Experts of a small language model: 160 SwiGLU neurons an expert.
Below are experts of layer 2 (counted from 0) of a mixture-of-experts language model. Rows are named router (the router's row for the expert), gate (a neuron's input weights, with its number), up (a neuron's input weights, with its number) and show model dimensions 128-255. Each number is 128 + 32 x the weight over its row's rms, rounded and kept within 0 to 255.
After each expert's rows: a language model's description of what the expert responds to; "gets" lists some tokens that make up at least twice as much of what it gets as of all text. This comes from a sample of Wikipedia text that the model never trained on. Tokens count by the router's weight.

# expert 21
router [113 146  86 188 199 136 114 113 119 112  95 101  72  99 124 129 165 142 149 144 125  86 163 159 124 107 151 106 122 134 116 136 191 124 119 156 141 126  95 100  78 150  82 173 126  58 166 100  95 137 155 140  78  93 111 156 175 173 120 122 163 128 139 184  66  90  91 172 192 105 101 144 111 133 150 130 140 181 163  82  92 119 104 106 107  96  87 107 123 152 101 111 175 102 127 199 158  72 173  93 116 154 144 103 131 106 135 122 129 193 137  82 159 141 154  93 159 139 112 139 115 140 145  97 106 137 101  76]
gate0 [ 98 129 193 162 143 141 150 112  60 127 108 186 137 157 141 220 128 133 100 120 125 115 157 154 139 159 178 139  94 146 131 151 105 157 141 147 102 152 134 110  98 136 173 133 161 146 128 105 119 163 138  93 143 107 149  88 158 156 153 141 111  75 139 187 124 169 217 153 120 132 135 180  88 177 142 191 128 100 112 185 117 102 174 131 125  96  77 167 139 143 105 122 109 103 105 134  92 100 168 188 157 110 135 121 139 124 106  90 125  75 169 105 149 175 129 145 141 139 122  69  63 161  78 172 130 127 183 166]
up0 [133 149 114 132 134 130 139 205 130 122 128 164  98 162 168  69 149 158 121 108 114 166 131 121 168 145 134 199  15 123 112 110 116 109 168 149 139 153 101 122 107 122 145 132 106 102  71 111 134  94 101 197 100 138 126 193 126 155  74 196 137 175  94  71 163 174 130 148 138 174 120 143 110 177 144 117 116 125 144 147 122 106 139 135 100 189 104 126 120 161 125  95 149 152  92 138 130  73 109 141  88 155 100 166 150 153  95 122  89 156  96 152 158 163 134 163  94 140 134  68 141  57 122  59 139  52  76 108]
gate1 [135 147 121 136 103 144  86 161 151 175 168 117 186 116 106 108 135 187 120 150 128 145 127 134 133 104 113 148 152 177 134  18  48 101 188 133 164 104 142 185  73 134  96  99 124  81 138 166 148 147  88 158 147 152 165 131  67  69  99 123 155 121  80 118 130 119 113 126 141 114 112 102 134  74 138 161 142 109 146 121 159 151 184 157 171 119 146 122  77 169 148 117 131 102 128 185 121 145  80 147 115 146 122 185  58 155 131 103  83 141 166  92  81 169 156 122  71 145 188 124 108  99 155 111 128 112 144 129]
up1 [140 157 166  99  81 122 136 124 109  89 103 178  93 114 115  93  85 159 170 137 142 147 158 153 143 156 136 104 123 134  76 120 152 116 114 126 157  87 143 173 173 126 195 116  86 127 135  73 105 115  85 132 127 102 111 130 170 129 165 192 180 104  96 174 139 110 138  95 113 117 120 103 132 127  71 108  72 182  97 163 119  64  93 117 142  92 130 156 168  91  99 144 134 152 155 173 142 114 154  87 178  98  79  84 121 132  67 110 100 121 129 139  93  98 124 178 172 129 135 128 189 183 168 148 133 108  97 138]
gate2 [150 136 135 161 173 101 155  73  98 173 122  61 111 148 139 133 145 146 134 196 192 114 118  95  69 131  75  95 152 142 155  54 129 119 117 171 149 142 111 153 104 169 111  99 180 157 142 158 126 121 131 124 146  91  93 162 121 117 185 113 132 151 133 154  96 125 147 188 137  86 132 149 173 126 173  98 171 129 134  89 170 140  78 132 145 128 155 114 120 114 173 136 102  75 109 150 187  88 162  82 115 127 165 136 141 136 128  63  96 112 108  94 112 138 185 136  97 141 186  87 184 119 151  99 131 132 103  70]
up2 [ 82 115 151 116 120 127 113 146 124 107 141 188 114 176 117 149  75  70 126 134 155 139 159  70 122 167  72 100 186  83 103 218 160 198 130 131 165 114 117 155 176  91 145 117 144 164  94 132 160  90 123 114  98 119 110 101 139  87 108 144 153 135 107 120  70 121 120 182 105 107  92 110 140 108 145  76 202 199 117  85 163  72 128 124 133  78 180 153 126 151  64 104  94 180 156  93  98 109 165 147 111  69 144 143 142 153 165  84 164 123 115 139 155 162 201 149 135  96 110 137 128 144 150 161  78  86 190 112]
gate3 [ 97 120 104  91 124  97 129 120  86 143 136 162 146 209 157 115 180 143 141 186 114 152 188 107 154 146 152 126  84 147 172 136 149  80 122  27 147 125 121  90 161 149 148 143 102 156 127 147 203  95 140 135  78 109 121 126 123 129 182 140 186  78 196 141 109 131 143 171  70 130 162  78 104 156 170 164 105 167 138 129 140  75 147 126  96 133 161 117 137 114  77 156 109 114 148 121 164 157 161 151 157 173 121  80 110 114 198  61 106  73  81 152 170 156 162 156 135 144  98 109 112 159 158 130 151 133 101 104]
up3 [101 145 144  87  99 128 166 180 109 147 112 135 122 130 139  88 176 138 164 118 155  74 114 139 161  88 132  91 146   0 129  92 130 192 137  98 123 119 156 126 133 134  98 194 122 103  96 190 170 128 158 157 139 157 135 113 120 137 151 181 134 209 127 138 135 148 154 120  76  62 156 127 139 141 209 111 144 133 100 131  88  80 120 138  76  99 121  97 204  96 101  79 166 160 158 162 112 135 125 133 140 159 151 151 133 149 159 150 138 101  55 169 176 111 129 106 114 180  93 145 133 137 190  98  88 113  96 153]
What it handles: Forms of be, verbs. Main and auxiliary verbs after a subject, such as was, were, is, been, became, played, plus verb-like pieces like sched in scheduled.
gets: " was", "ed", " is", "c", " be", " were"

# expert 22
router [ 94 156 156  81  73 113 129  97  64 121 206 128 140 173 123 164 125 129 147 114 121 150 115 102 116 103 127 158  81 129  71 137  84 172 119 137  84 130 118  99 159 150 114 187 118 147 126 150 113 121 125 124 111 105 147  73 124 121  95 139  94 129 142  76 152 156  72 112 139 131 115 118 147 122 124 100 111  71 122 149 170 204 140 126 118 143 153 108 150 154 129 135 106 135 137  67 102 148 160 155 126  49  83 117 185 152 167 145 122  93  48 192 117 110 195 137 122  95 189 163 107 117 148  84 198 115 116 162]
gate7 [131  99  84 152 121 100 110 139 154 144 148  90 100 144 130  83 159 118 135 170 131 128 157 114 124  71 116 136 130 113 115 156 162  37 113  87 132 145 148  74  79 148 117  83 176 112 157 158  73  93  85 125 129  95 107 102 127  82 168 123  94  83 121  96 133 103  62 136 112 132 194 201 151 175 155 132 112 137 154 111  81 125 141 150 149 155 167  99 116 103 106 109 109 130 150 142 139 145 119 141 117 103 148 141  88 142  91 160 134 218 141 117 145 165 181 144 153 114 111 143 131 135 130 145 175 129  97  68]
up7 [170 146  82  69 131 125 143  55 134 174 184  85 133 134 115 140 159 137 146 175 185 129 141  85 114 112  71 144 102  66 133  99 142 159 126 104 152 120 105  91 117 150  83 218  99 147 153 153 124 103 122 115 173 137 156  90 136 142 116 128 152 163 143 151 163 161 109 133  73 101 112 174 122 155 133  84 124 109 130 135 128 162 130 154 182 159 148 151 167 113 154 132 172 110 125  98  54 134 137 165 142  94 129  64 189 158 150 124 146 140 140 151 155 120 105 126 139 118 109 130  69  85 153 147 117 143 129 137]
gate8 [140  93 119 137 135 124 126  96 149 128 137 150 196 141 117 173 147 103 103 165 118  57 133 117 147 118 103 152 170 124 128 132 111 130 199 139 118 131 192 155 188 130 159 134 171  97 169  91 108 146 181 146 128 145  71  83 111  89 156 171 119 104  85 144 117 135 140 143 131 159 162 112 121  68  81 148 117 132 134 187 117 114 139 156  97 156 133 101 171 110  43 103 122 161 124 121  79  98  88 139 149  85 123 110 137  92 168 148 149 138 148 161 133 109 180 100 119 105 135 114 126  77 148 130 179  81 143  87]
up8 [135 113 140 142 164 174 128 104 131 153  86 130 138 133 118 196 172 122 157  97 131  73  94 103 132  89 158 172 169 151 117  96 106 145 112 123  74 197 182 143 134 153 109 118 128  86 153 129 163 145 171 154 130  96 163 118 102 142  91 157  80 126 160 107 133 136 138 159 141 174 115 133 147 196 142 141 167 106  91  95  71  98 171 122 102 160 136 150 117  86 124  75 156 128 140 126 122 120 101 144 116 160 110  96 157 110  49 185 119 148  86 103 146 116 147 107 140  58 109 101 136 102 154 145 124 108  99 110]
gate9 [133 102 103 136 168 147  96 116 181 156  96 130 104 107 119 116 129 119 169 178 136 161 118  57 120 159 123 150 177 131 153  92 121 143  94  65 183 171 138 139 162 131 173 151 165 110 114 177  90 112  89 137  87 112 103 147 106 105 143 137 154 107 122 106 114 114 207 136 109 102 208 127  91  95 125 153 134 161 107 130  80  49 137 106 136 166 145 111 142  93 124 124 161  76 146  99 115 124 105  65 151 152 125 115 100 124 130  96 188 121 167  99 136  50 125 143 120 158 119 141 113  85 229  94  95 108  85 116]
up9 [169 158 190 137  79 140 112 206 112 109 107 142 112  94 119 115 154 142 145 185 147 111 105 152 157 100 106 185 122  80 137  85 177 118  81 109 113 156 147 126 187 177 187 151  96 178 119  94 130  68  60  97 128 162 129 105 123 121  95  58 131 101 184 100  96 138 145 183 100 122  97  57 123 127 176 144 189 129  82 100 121 106 161 158 168 138  77 114 103  83 152 172 134  54 171 122 146 146  73 143 121 174 143 115 110 119 148 157 122 185  87 152 105 199 124 174 135 153 143 152  90 100 139 103 112 119 145 150]
gate10 [126 139 191  58 154 104 161 169 131 152 127 185 126 114 187  81 137  83 158 119 158 132  72 122 108 119 131 171  84 198 125 117  85 161 110  83 136 105 105 143 115 109 179  85 158 139 137 103 165 103 101 128 134 131 174 164  99 126 199 146 186 124 115 115 168 145 142 114 141 173 140 113 120 174 139 175 128  89 144 170  94 151 130 199 139 107 139  96 114 134 120 165 125 101 154 113 122 139 208 100 179 163 167 105 149  84 138  92 109 107 141 141 101 169 105 207 150  97 179 165 132 166 168  76 144  88  64 129]
up10 [166 148 109 163  86 223 133 110 135 165 162 100 121 155 128 144 157 146 148 177 145 170 133 149 102 127 107  87 164  75  58 132  95 132 148 187 134 164 162  78  57 164  41 131 121 110 148 175  35 113 126 153 129 126 121 126 191 152 137 130 158 170 160 147 144  83 155  73 106 125 170  96 105  90 158 114 102 132 129 121  99 127 143 122 107 139 184  93 146  96  94 160 103 144 120 163 136 133  71 124 144  82  98 113 131 192 158 146 159  55 122  97 183 157 184 142 120 125  91 142 114 142 133 137 117 105 153 116]
What it handles: Table pipes, pieces after M. Table cell separators, plus word pieces following M or R, as in Mar-ch, Mar-sh-al, m-uch, M-ort-on, Al.
gets: " |", " Al", ";", "th", "'", "r"

# expert 29
router [170 116  98 125 109 109 126 126 137 123 147 167 121 115 141 120 139 184  79  93 126 130 113 120  91 128  97 103 164  94 171 116 115 114 118 124 140 168  93 112 126 147 141 172  97 130  94  86 156 196 145 179 194 119 113  96  85 119 178  66 143 139 140  87 106  92 119 127 146 135 180 147 101 144 114  99 175  76 118 107 117 126 139 124 116 118 109 175 132 163  91 117 131 122 134  78 145 137 133  81 142 122 166 110 123 163  90 139 160 130 153 142 141 118 139  70 100  68 126 202  78 139 104 154 169 139  79 129]
gate1 [108 140 119 127 134 216 101 114 163 100 202 155 143 147 114 112 137 159 134 186  96  89 109 132 131 130 130 119 113 166 116 164 132 208 118 205 185 134 124 157 192 130 127 139 119 113 131 154  71 114 110 124  88  77  99 184 214 167 127 150 183  72 125  94 118 104  91 106 151 135  95 115 110 100 128  95 140  96 159  88  97 128 152 123 151 147  94 115  94 141 147 157 122 152 115 124  68 105 168 155 113 129 136  98 152  92 187 161 118 124 111 115 103 167 178 173 159 137 116 118  51 138 148 127 115 154 112  54]
up1 [138 124 152  94 118 136  93 172 164 121 112 146 110 158 141  59 121  88 124 112 104 140 100 128 103 138 162 137 109 131 117 146 153 118  56 161 101 133 141 149 157 161  90  89 112 107  94 123 141  93 118 185 114 130 157 160 160 194 140 161 185  86 148 117 111 109 158 179  78 108 102 142 130 151 156 119 147 116  69 133 143 100 134 104 106 136 115  99 119 153 123 137 172 132 146 128  99 138 135 165 114  87 110 123 105 119 111 178 172 129 195 107  66 116  80 171 166 105  53  99 115 140 115 125  67  81 116 104]
gate2 [112  75 169  77 106 171 160 129 108 105 157 137 125  79 172 152 107 176 101 138 155 118 152 159 161 160 154 141  96 137 146  90  76 108 122 223  92 110 187 167 141 127 152  17 137 135 136 101 134 126 151  93 102 106 106 181  34  87 114 136 119 104 150 136  70 169 120  89 122 133 129 124 135 134 154 146 140 102 107 173 119 120 126 185 145 104 132 152  86 144 125 132 131 124 121 148 134 180 136 194 124 153 159  99 126 158  92 118  93  94 110 154 106 116 151  94 160 142 111 143 110  42 200 163  31 155 101 136]
up2 [ 94 182  84  83  81  91 127 169 141 208 145  87 160  93  94  69 122 112  87 151 155 113 105 103 159 105 128  96 151 112 103 109 149 116 113 146 138 163  81 136 100 133  61 141 160  94 116  86 157 113  30 143 155 182 154 117 125 151 128  84 119 127 142 103 103  82 150  86 118 128 105 149 124 122 129  70 139 133 143 122 104 134 108 118 129  99 172 100 173  83 104 170 110 161 210 112 122 132  96 101 129 104  78 155 148  78 171 139 110 146 191 102 111 117 158 133 101 131 184 123 117 184 106 172 152  48 196 134]
gate3 [248 108 151 154 168 124 171  96 154 178  86 127 145 161 144 130 196 137 175 126 187 108  92 126 176 126  70 128 114 112 135  93  97 156 126 155  95  80 136 156 160 182 142 187 144 108 218 110 146 147 109 195 148 214 123 126 140 160 124 114  84 113 167 157  77 123  99 142 101  83 148 112 111 123  99 130 119  88 156 110 142 120  97 171  91 118 150 137  35 146 116  99 127 124 136 119 160 104 113  99 122  79 133 117 146 142 123 133 156 165  94 135  88 122  93  98 160  37 156 119 149 109 183  77 164 163 132  83]
up3 [159 105 136 123 131 137  84 119 133 134 127 166 101 180 144  94 155 132 169 181 175 135 144 128 158 155 121  93  54 128  84  87  59  99 136 134 127 160 120 103 173 151 130 206 129  98 192 154 125 137 114 124 150 164  87 151 122 137 112 139 123 117 131 111 138 108  84 140  77 117 172 161 111 112 130 159 115 148 149 105 133 152  77  81 137 180 106 164 139 120 139 112  61 108 136 102 153 153 155  89 119 126 193 123 138 148 116 144 118 140 147 128  89  53  79  74 154  93 130  77 124 141 181  90 131  96 153 141]
gate4 [109  92 144 133  74 138  98 107  75 111 160 169 148 136 188  93 154 103 125 124 133 113 150  95 207 176 114 178 129  97 150  75 100  95 177  74 140 151 199  84 144 179  96 142 160 141 112 159 123  89 146 136  77 124 217 116 138 152 186 187 140 120 144 144 174 111 184  75 136 145 166 186  58 111 109 136 134 167 109 206  95  73 155 121 185 112 129  76 121 135  81 135  91 122 130 118  88  92 111  90 142 146 111 118 178  97 181 101 172  69  91 112 124 168  97 159 117 117 123 124 157 133 111 119 126  95 172  89]
up4 [126 156 116 151 190 154  92 140 137 149 196 153 120 129 141  98 128 155 159 178 139 137  54 131 141 156 106  66  97 106 117 143 131 203 131  91  51 160  98 147 151 148  63 142 144 106  81 116 137  90  84  52 128 122 105  97  75 146 194 166 148 143 184 137  78  73  91 138 158 149  87 154 161 127 122 116  71 126 106 158 126 126 117 102 122 135 156 187 117 121 184 142 140 117 158 142 225 166  86  75 150  76 155 117  58 118 103 175 144 177 124 113 112 100  98 109 165 168 204 130 192 185 108 119 118 132 203 118]
What it handles: Word-initial consonants, "ant". Initial letters like r, n, m, c starting lowercase words, as in redevelop and militiamen, and the piece "ant" in wanted and dormant.
gets: " R", " r", " n", " c", " m", "ant"

# expert 15
router [142 152 103 129 117 102 127 168 125 129 157  91 173 162 171 109 133 155 143 126 136 171 127  48 122 123 137 104  59 141 169 172 117  66 185  96 141  90 196 150 117 138 164 115 162 106 147 135 115 158 142 104 100 123 139 138 193 113 169 123 147 131 121 151 156 153 154 209 138  83 181 103  74 148 116 215 148 165 205 165 148 186 137 139 161 124  97 155 147  97  74 181 116 170 108 146 119  90 155 122 175 102  91 129 143 144 110 131 103 217 161 189  91 145 119 152 122 119 118 100 104 177 161 143 159 140 184 107]
gate1 [138  92  90 127 190  96 155 181 129 134 118  76 148 135 187 157 100 153 126 105 143 162 159  87 156 123  89 137  92 140 157  70 147 125 111 142 170 129  77 134 104 161 100 138 131 185 104 156 156 131  89  89  64 208 114 137  73 147 154 132 128 120 146 129 138  91  97 145 161 171 125  73 158 129 128  66 147 148 150 166  92  98 172 129 143 114 140 129 116 131 112 153 169 109 126 157 151 169 186  37 102 142  98 146 111  91 122 154 150 177 155  87  81 157 108  99 107 123 158 103 172  57 157 122  95 140 142 179]
up1 [ 97 147 105 182  91 144 111 120 154  68 138 171 116 109 100 163 134 133  92 103  96 120 149  75  98 163 106 129 138 126 165 178 168 141 106  92 144 109 176 106 202  75 141 129 132  79 136 134 136  64 144 125  79 125 165 146 163  99 157 136  98 102 136 146 139 169 146  74 123 121  96 143 113 100 128 188 138 190  81 128 128 151 103 104 101 125  95 122 156  91 121 134 109 130 122 250  61 115 129 209  78 127 144 133  77 165 136 133 123 125 123 150 176  69  92 114 116 113  76 120  68  53 143 185  81 109 112  79]
gate2 [157  62 132  88 155 108 111 197  69 130 157 135  69 168 178 103  66 152 105 135 133 110  62  98 176  64 108 117 112 101 126 118  74 155 160 159 106  89 137  71 153 131  97 149 134 146 181  96 132 109 121 109 111 129 105 126 148 143 138 145 125  76 146 103 179 112  95 148 133 199 165 175 145  75 115 120  80 172 186 105 136 125  82 127 166 181 131 117 101 137  98 107 134  93 113  82 120 101 159  94 198  94 144 114 122 142 144  64 123 158  81 105 148 118 162 138 109 112 129 182 112 125  85  68 119 106 216 114]
up2 [121 135 139  79 176 193  95 156 137 104 173 125 158 142 126 137 159 117 154 179 163 134 168 138 110  85 132 100  99 115  74  84 183 123 133  99 124  83 110  98 204 122 109 152 160  98 171 147 159 185 136 126 132 100  66 216  86 115  96 115 170 162 115  90 153 123 113 146 144 157 135  87 142  83 141 110 109  84 133 135 134  94 139 103 134 108 192 100 127 126  86 139 128 175 105  94 160  65 128 103  80 126 116 105 130 154 114 111 138 130 119  89  86  97 130  97 171 141 164 109  93 179 162  82 106 143 144 122]
gate3 [124 159 121 194  70 133 170 155 193 117  97 141 126 111 175 125 124 189 163 125 153 159 156 115 136 132 153  91 155 113  57 172 100 147 147  83 120  48 140 153 129 136 141 125 118 153 102 154 173 156 123 149 130 137  95  51  98 137 152 123 135 111 184 146 115 144  98  70 142 136 174 131 122 106 138  66 104 158 139  96 148 120 196 158  72 126 126 120  99 148  99 141 117 143  95 108 159 117 121  56 150 150 120  78 100  91  90 125 141  95 148  62 152 155 136 157 166 110 123 138 112 156 126 146 138 109 137 102]
up3 [186 171  80  86 125  99 122 161 138 168 171 126  98 131 157 119 110 142 106 173 105 111 102 128 144 109 153 144  98 170  89  61 114  88 122 121 190 131  52 139 100 197 168 144 145 158 103  97 155 151  93 174 140 114 144 168 142  95 112  84 117 133 130 125 166 128 132 167  89 110 133 135 149  80 102 142 158 137 127 131 110  71  69 124 177 173 161 169 169 105 174 124 110  76 136 128 145 157 173 114 108 137  85 107 130 174 104 121 184  88  74 112 125 121 150 147 174 175 127 107 126 113  90 176 106 146 129 128]
gate4 [ 58 130  80 183  72 102 129 136 107  83 147 160  93 162 124 104 103 140 157 121 117 150 140 139  73 148 104 153 160 144 170 159 151 156 117 125 111 119 110  87 159 165 149 151 173 166  75 127 130  89 187 119 125 138 154 130 107 172 192  97 110  66 129 140  94 110 172 115 151 190 178  82  92 189 107 118 131 137  53 148 178  90 105 113 173 139 169  67 109 152 101 202  69 108 137 124 171 129 188 139  79 103 202 119  83 142 109 137 178 134 114  91  98 107 128 164  70  71 157 156  62  80 148 153 159  95 173 127]
up4 [108  95  84 148 129 121  79 165 139  80 157 102 141 128 153 203 120 168 141 129  94 128 142 115 149 180 108 146 102 165 134 107 100 137 120 146 126 158 123 110 181 140 148 113 143 140 122 144 170  95 150 173 114  98 110  79 110 196 113 168 108  91  88  70 119  67  95  53 203 143 142 135  87  99  95 113 119  42 134 166 175 129 153 108 142 117 108 103 103 122 125 151 121 149  95  86 192 165  99 119 159 101 184 143 155  79 152 159 166  99 160 125 126 164 124 175 107 141 174 182 119 139 111 161 176 139 141 164]
What it handles: Capital initials of words. Word-initial single consonant letters, mostly capitals M, S, D, F, G, V beginning names and titles, plus middle pieces like st in abstract.
gets: " M", " S", " D", " F", " N", " G"

# expert 17
router [110 152 154  63 107 114 138 159  67 135 124 145  68 125 137  96 160 152 112 117 138 134 149 122 155  98 152 157 151 126 112 125  93  94 142  77 132 144 118  73 128 180 180 125 130 192 127  83 183 153  86 108 169 148 145 160 107  85 132 190  83 131 188 127 143  96 133 115  78 132  89 160 135 147 103 143 142 126 150 124  96 104 182 120 111 101 104 117  87 124  94 100 141 140 135  68 112 122 146 129 121 147 121  92 126 106 130 121 142 115 126 169 135 104 101 139 130  96 120  48 123 110 126  96 185 176 187 182]
gate5 [219  94  83 151  96 170 132  83  81 132 107 155  99 144 152  90 145 129  58 117 137 129  63 136 131 121  88 126 128 110 108 166  99  54 144 155 120 148 148 152 108 122 112 127 181 180  97 125  96 149 134 110 129 128 189 172 152  97 172  95 154 115 134 161  89 106 128 144 150 188 150 115 100 121  88 106 144  86  98 128 118 105 130 149 140  97 147 106  67 165 108  46  61 106  96 148 152 111 154 165 132 105 139  89 137 166 127 129 129 141 120 124 134 107 130 118 107 104 103 105 126 150 143  80 110 166 118 106]
up5 [ 93 107 152 125  60  93  86 166 132 107 146 147 110 152 110 135 110 109  94 158  28 153 174 110 185 139  97 127 100 160 163  93  67 150 114 148 109 118 123 141 140 116  85 125 114 131 155  97  87 111 173  99 116 133 108  91 161 153  89 130 160 154 159 116 150 168 108 131 113 104 112 104  96 109 111 164 103 149 153 113  99 131 145 122 160 151 153 157 125 136 135 130 106  92 165 144 163 151 169 207 103 113 125 163 110 148  86 127 105  95  67 128 141 125 129 131  99 137 105  97 162 127 132 114 190  94  98 129]
gate6 [171 111 154  64 103  83 149 136 109 109 202 149 146 127 150 108  94 135  82 175 140  86 100 124 128 125 131 114  83  82 159 126 137 142 112 106 132 123 130 173 148 119 189  76 172 117 171 112 104 177 101 110 137 117 112 148 134 102 143 139 162  73 202 117 125 102 118  95 173  93 108 153 122 115 144 140 113 159 184 109 155 211 129  47 131 150 104 114  62 116 118 139 104 136 165 110 141 151 167 164 121  97  90 129 175 162 119 125 103  81 180 114 127 184 105  74 113 100  78 144 150 175 102 129 166  91 157 122]
up6 [122 133  68 116  90 116  56 140 125  37 120  62 106 148 128 113 167 118 114 161 114 152 119  91 131 144 158  83 119 119 136  98 185 104  71  97 190  99 137 142 157  89 126 171 135 154  67 117 130 187 101 144 132 132 131 188 158 142 142  62  95  98 153 172 111 124 137 134 144 128 139 131 143  96 139  82  83 148 163 120 117 148 172  57  96 170 139  62  56 153 149 116 180  90 127 149 136 141  97 121  74 129 137 167 164 133  50 158 165 160 122  68 125 127 129  89  80  80 124 136  96 125 103 130  98  92 145  41]
gate7 [187 135  64 104 167  98 145 130 150 146 140 115 156 110 122 141  87 137  68 182 134 147 157 122 105  95 114 108 196 134 105  75 134  98 110 147 120 193 108 196 155 118 183 139 120  97 149  96 162 128 108 133 130 135  99  98 104  90 141 155  75  97 110 166 127 141  80 106 124  84 127 136 148 153 135 100 120  91  99 109 128 124  67  89 148 135 106 120 114 132  91 105 124 148 123 149 173 103 153 137  72 109 141 131 141 125 129 161  99 142 125 111 166 149 122  96  83 136 130 206 117 119 109 158 114  94 149 113]
up7 [112 133 127 151 100 127 113 136 120 118 209 103 150  78 156 156 137 166 188 113 132 128 134 106 100 101 122 116 144 129 151 150 139 144 114 136  97  98 126 115 143 144 132 145  88  88  88  77 124 123 131 174 135 152 132 104  87 103 175 190 168 131 202 116  99 122  90 192 133  74 100 150  80 165 135  52 187  95  60  89 119 196  94 125 104 113 127 161 113 160 143 148 191 212  96 124 150 151 151  57 131 107 153  75  66  92 121  93 102 144 162 152 103  40 132 105 104 140  80 119 140 109  87  95  88 173  84  99]
gate8 [134 125 112 152 192 112 153 131 172 179 103 135 110 159 110 143  81 107 142 167 181 104 129 100 129 123  72  90 105 116  84 122 142  83 122  90  96 177 132 124 146 162 143 178  95 160  93  78 147 129 176 116 123 132 139 125 151 170 140  70 144  91 186 164 101 188 104 152 154 121  97 115 111 127 102 105  82 103 161 128 145 134 127 157 183  85 101 129 139 122 121 120  55 199 143  97 117  50 193 146 142  68 136  86 151 188 151  57 161 160 135 150 168 112 108 114 112 119 140 116 106 189 178 103 152 116  99 147]
up8 [192 100 105 119 117 165  98 186 184 133 177  47 126 125 117  82  79 114 120 176  93 116 161 108 150 121  91 133  94 140 159  72 160 128 146 172 150 140 114  96 100 108 137 109 124  65 125 129 107 114  94 204 174 108 130  93 157 168  93 149 147 146 102 105 157 120 111  87 128 108 141 146 128 136  91  90 166 106 127  73 109 177 100 130 143 148 126 187 100 125 137 131 168 104 121 122 113 156 134 140 109 120 144 141  93 170 141 186 155 128 130 171 135 104 181 110 148 107 102 161 140 122 101 180 106  94 116 173]
What it handles: Word-final suffixes in names. Endings of words and foreign names, like ed, y, ly, ised, ć, as in Martyr, Marathon and Abraham.
gets: "ed", "y", "ly", "h", "on", "ay"

# expert 1
router [124 126 140 158 117 153 130 164 145 127  92 100  96 106 157 149 171 105 193  87 131 119 100 129 102 166 117 145 100 134 168 116  77 101 160 141 110 113 142  95 134 113  82  83 171  80  90 134 153 127 159 124 131 174 187  88  95 188 102 164  75 114 149 126  93 105 123 127 119 104 150 131 140 159 159 156 107 130  82 138 116  95 138 127  64  88 102 166  93 167 132 114 139 126  69 138  86 164  91 141 153 113 142 132 101 112  71 124 137 157 119  84 141 160 123  86 101 141  98  73  94  75 115 114 128 187 213 139]
gate1 [152  45  95 138 173 124 158  95 109 109 135 120 145 166 120 158  91  69 108 130 147  90 106  79 105 128 143 101 122 155 138 154 135 104 178  94 168 138 104 133 108 154 170 151 143 151 148 106 116 144 129 149 131 165 135 117 131 142 135  82  95 117 148 171 115 117 156 140 188 136 145  43 107 112 135 164 166 112 169 183  98 128 130  99 106 138 143  83 121  91  90 113 108  71 143 138 147  75 113 115  94 102 112 153  96 144 152 113 178 119 115 134 166 139 108 113 153 127 136 122 150 114  95 155 108 130  84 114]
up1 [167 197 119 155 146 130 158 144 120 160 164 109 110 136 172 127 112 118 102 161 128 135 111  92 136 144  76  68 165 150 103 180  98 162 133 142  78 151 162  95  60 212 141  95 131  96 207 128 111 127 154 159 128 191 130 142 145 129 103 126 141 126 125 169 159 154  86 168 182 111 161 101 111 155 143 111 192  83 115 134 146 117 145 200 111  75 181 136  91 159 119 155  98 147 106 132 174 114 148 107 218 106 127 113 117 128 188 120  86 132 139 135  72 163 137 151 198 114  84  46  83 130 116 137 162 115  84  99]
gate2 [101  19 152  86 198 157  91 137 140 147 147  79  95  82  96 114 216 165 100 105 102  74 119  80 144 162  97 145 153 178  89 144 171 108 102 115  82  91 113 159  93 133 147 186 125 155 113 104 113 166 169 128 165  74  90 148 143 136 152 129 117 122 125  93  93 168 104 177 110 143 142 114 117 129 123 126 124 122 109  99  89 100 146 118 158 156 196 116 121 123 141 116  80 117 133 149 132  80 106 109  58 138 117 127 161 144 149  84 112 135  95  97 133  89 166 100 107 157 125 158 123 153  97 126  96 139 118 132]
up2 [141 107 129 113 174  91 105  94 161 140 126 130  67 119  97 140  96 105 130  86  52 121 109 112 190 128 165  82 114 163 113 190 159 125 140 126 139 111 120 143 159 142 152 121 118  53 161 107 181 120 152 166 119 102  76 134 164 175 125  84 173 122 115 131 104 137 139 149  90  93  86 114 108 124 145 147 131 152 102 120  66  86 133 113 169 117  65 152 125  90 152  89 159  81 148  94  99 114 138 175 142 114 182  73 130 160 103  96 138 138 144 147 157 159 134 120 165 156 137  90 211 159 123 121 170 172 146 183]
gate3 [122  68 119 115  99 147 163 142 116 182 122 137 194 150 167  92 166 156 139  72 205 155 168  81 133 114  98 146 131  83 139 157 117 114 176 162 124 156 184 199 169 123 123 148  91 123  89 106 149  62 115 160 148 151 155  73 121 149 173  73 161 145 127 100  88 186 163 177  80 136 184 101 139 130 156 179 145 163  82 108 152  74  79 124 146 103 130 134 116  97 131 116 107 120 182 133 157 125 140 113 120  64 148  99 115 162 116  91 162 134 130 143 116 104 121 112  96 148 133 158 120 135 194 106 119 139  96  97]
up3 [145 109 126 149 145 112  92 122 149 132 147 151 134 126  79 137 138  88 144 152  89 123  76 118 210  84 109 174 150 111 114 163 156 112 105 105 188  46  90 145 135 151 135 137 123  88 145 113 108  38 154 123 113 118  79 135 117 137 126 156 161 102 169  81 134 162 111 182 134 132 104 147 105 107 165 135 173 130 176  70  66 150 148  67 179 145 134 128 130 157 139 169  88 109 140  90  49 167 129 170 179  99 117 111 162 105 165 139 124  95 130 117 157 172  61 114 108 144 152 146 138 130 112 122  75  80 104 140]
gate4 [126 171  93 134 112 137 102 169 132 145 144 101 167 154 133 153 164  93 143 146 140 111 136  71 141 189 110 165  99 102  85 122 183 129 161  96 112 191 152 125 102 202 126 111 129 137 123 114 118 145 132 145  83 145 126 109 205 117 204 133 164  81  81 135 148 129 110 162 204  95  73 177 116 135 181 155 156 172  76  95 122 143 202 113  97  93 166 120 116  90  83 168 181 150  92 132 148 117 128 139  86 149 116 137 174 109 129 157 116 155  99 153 114 149  87 140 160 175  93 111  94 157 116 144  72 138 155  49]
up4 [137 154 104 132  87  55 121 102 187 150 141 106 137 103 137 125 187 130 173 103  88 133 105 127  63 117 130 115 139  67  96 125 123  91 143 179  75 187 152 184  65 132 150 146  87 153  88 139 129 159  83 131 104  80 138  70  93 162 120 108 135 109 104  86 179 174 136 189 100 108 124 138 122  94 155  89 161 128 134  63 140 183 133  96  53 154 122 131 114 157 136  82  96 119 149 127 133 126 101 102 131 116 108 100 116 176 171 123 164 163  87 111 121  78 167 123  73 145 169 137 149 116 110 106 139  75 140 100]
What it handles: Mid-word letter fragments. Short letter pieces inside longer words and names, often after an initial consonant chunk, as in quadrig-em-inal, Alc-at-raz, Barc-el-ona, Spr-in-t.
gets: "l", "it", "in", "h", "o", "al"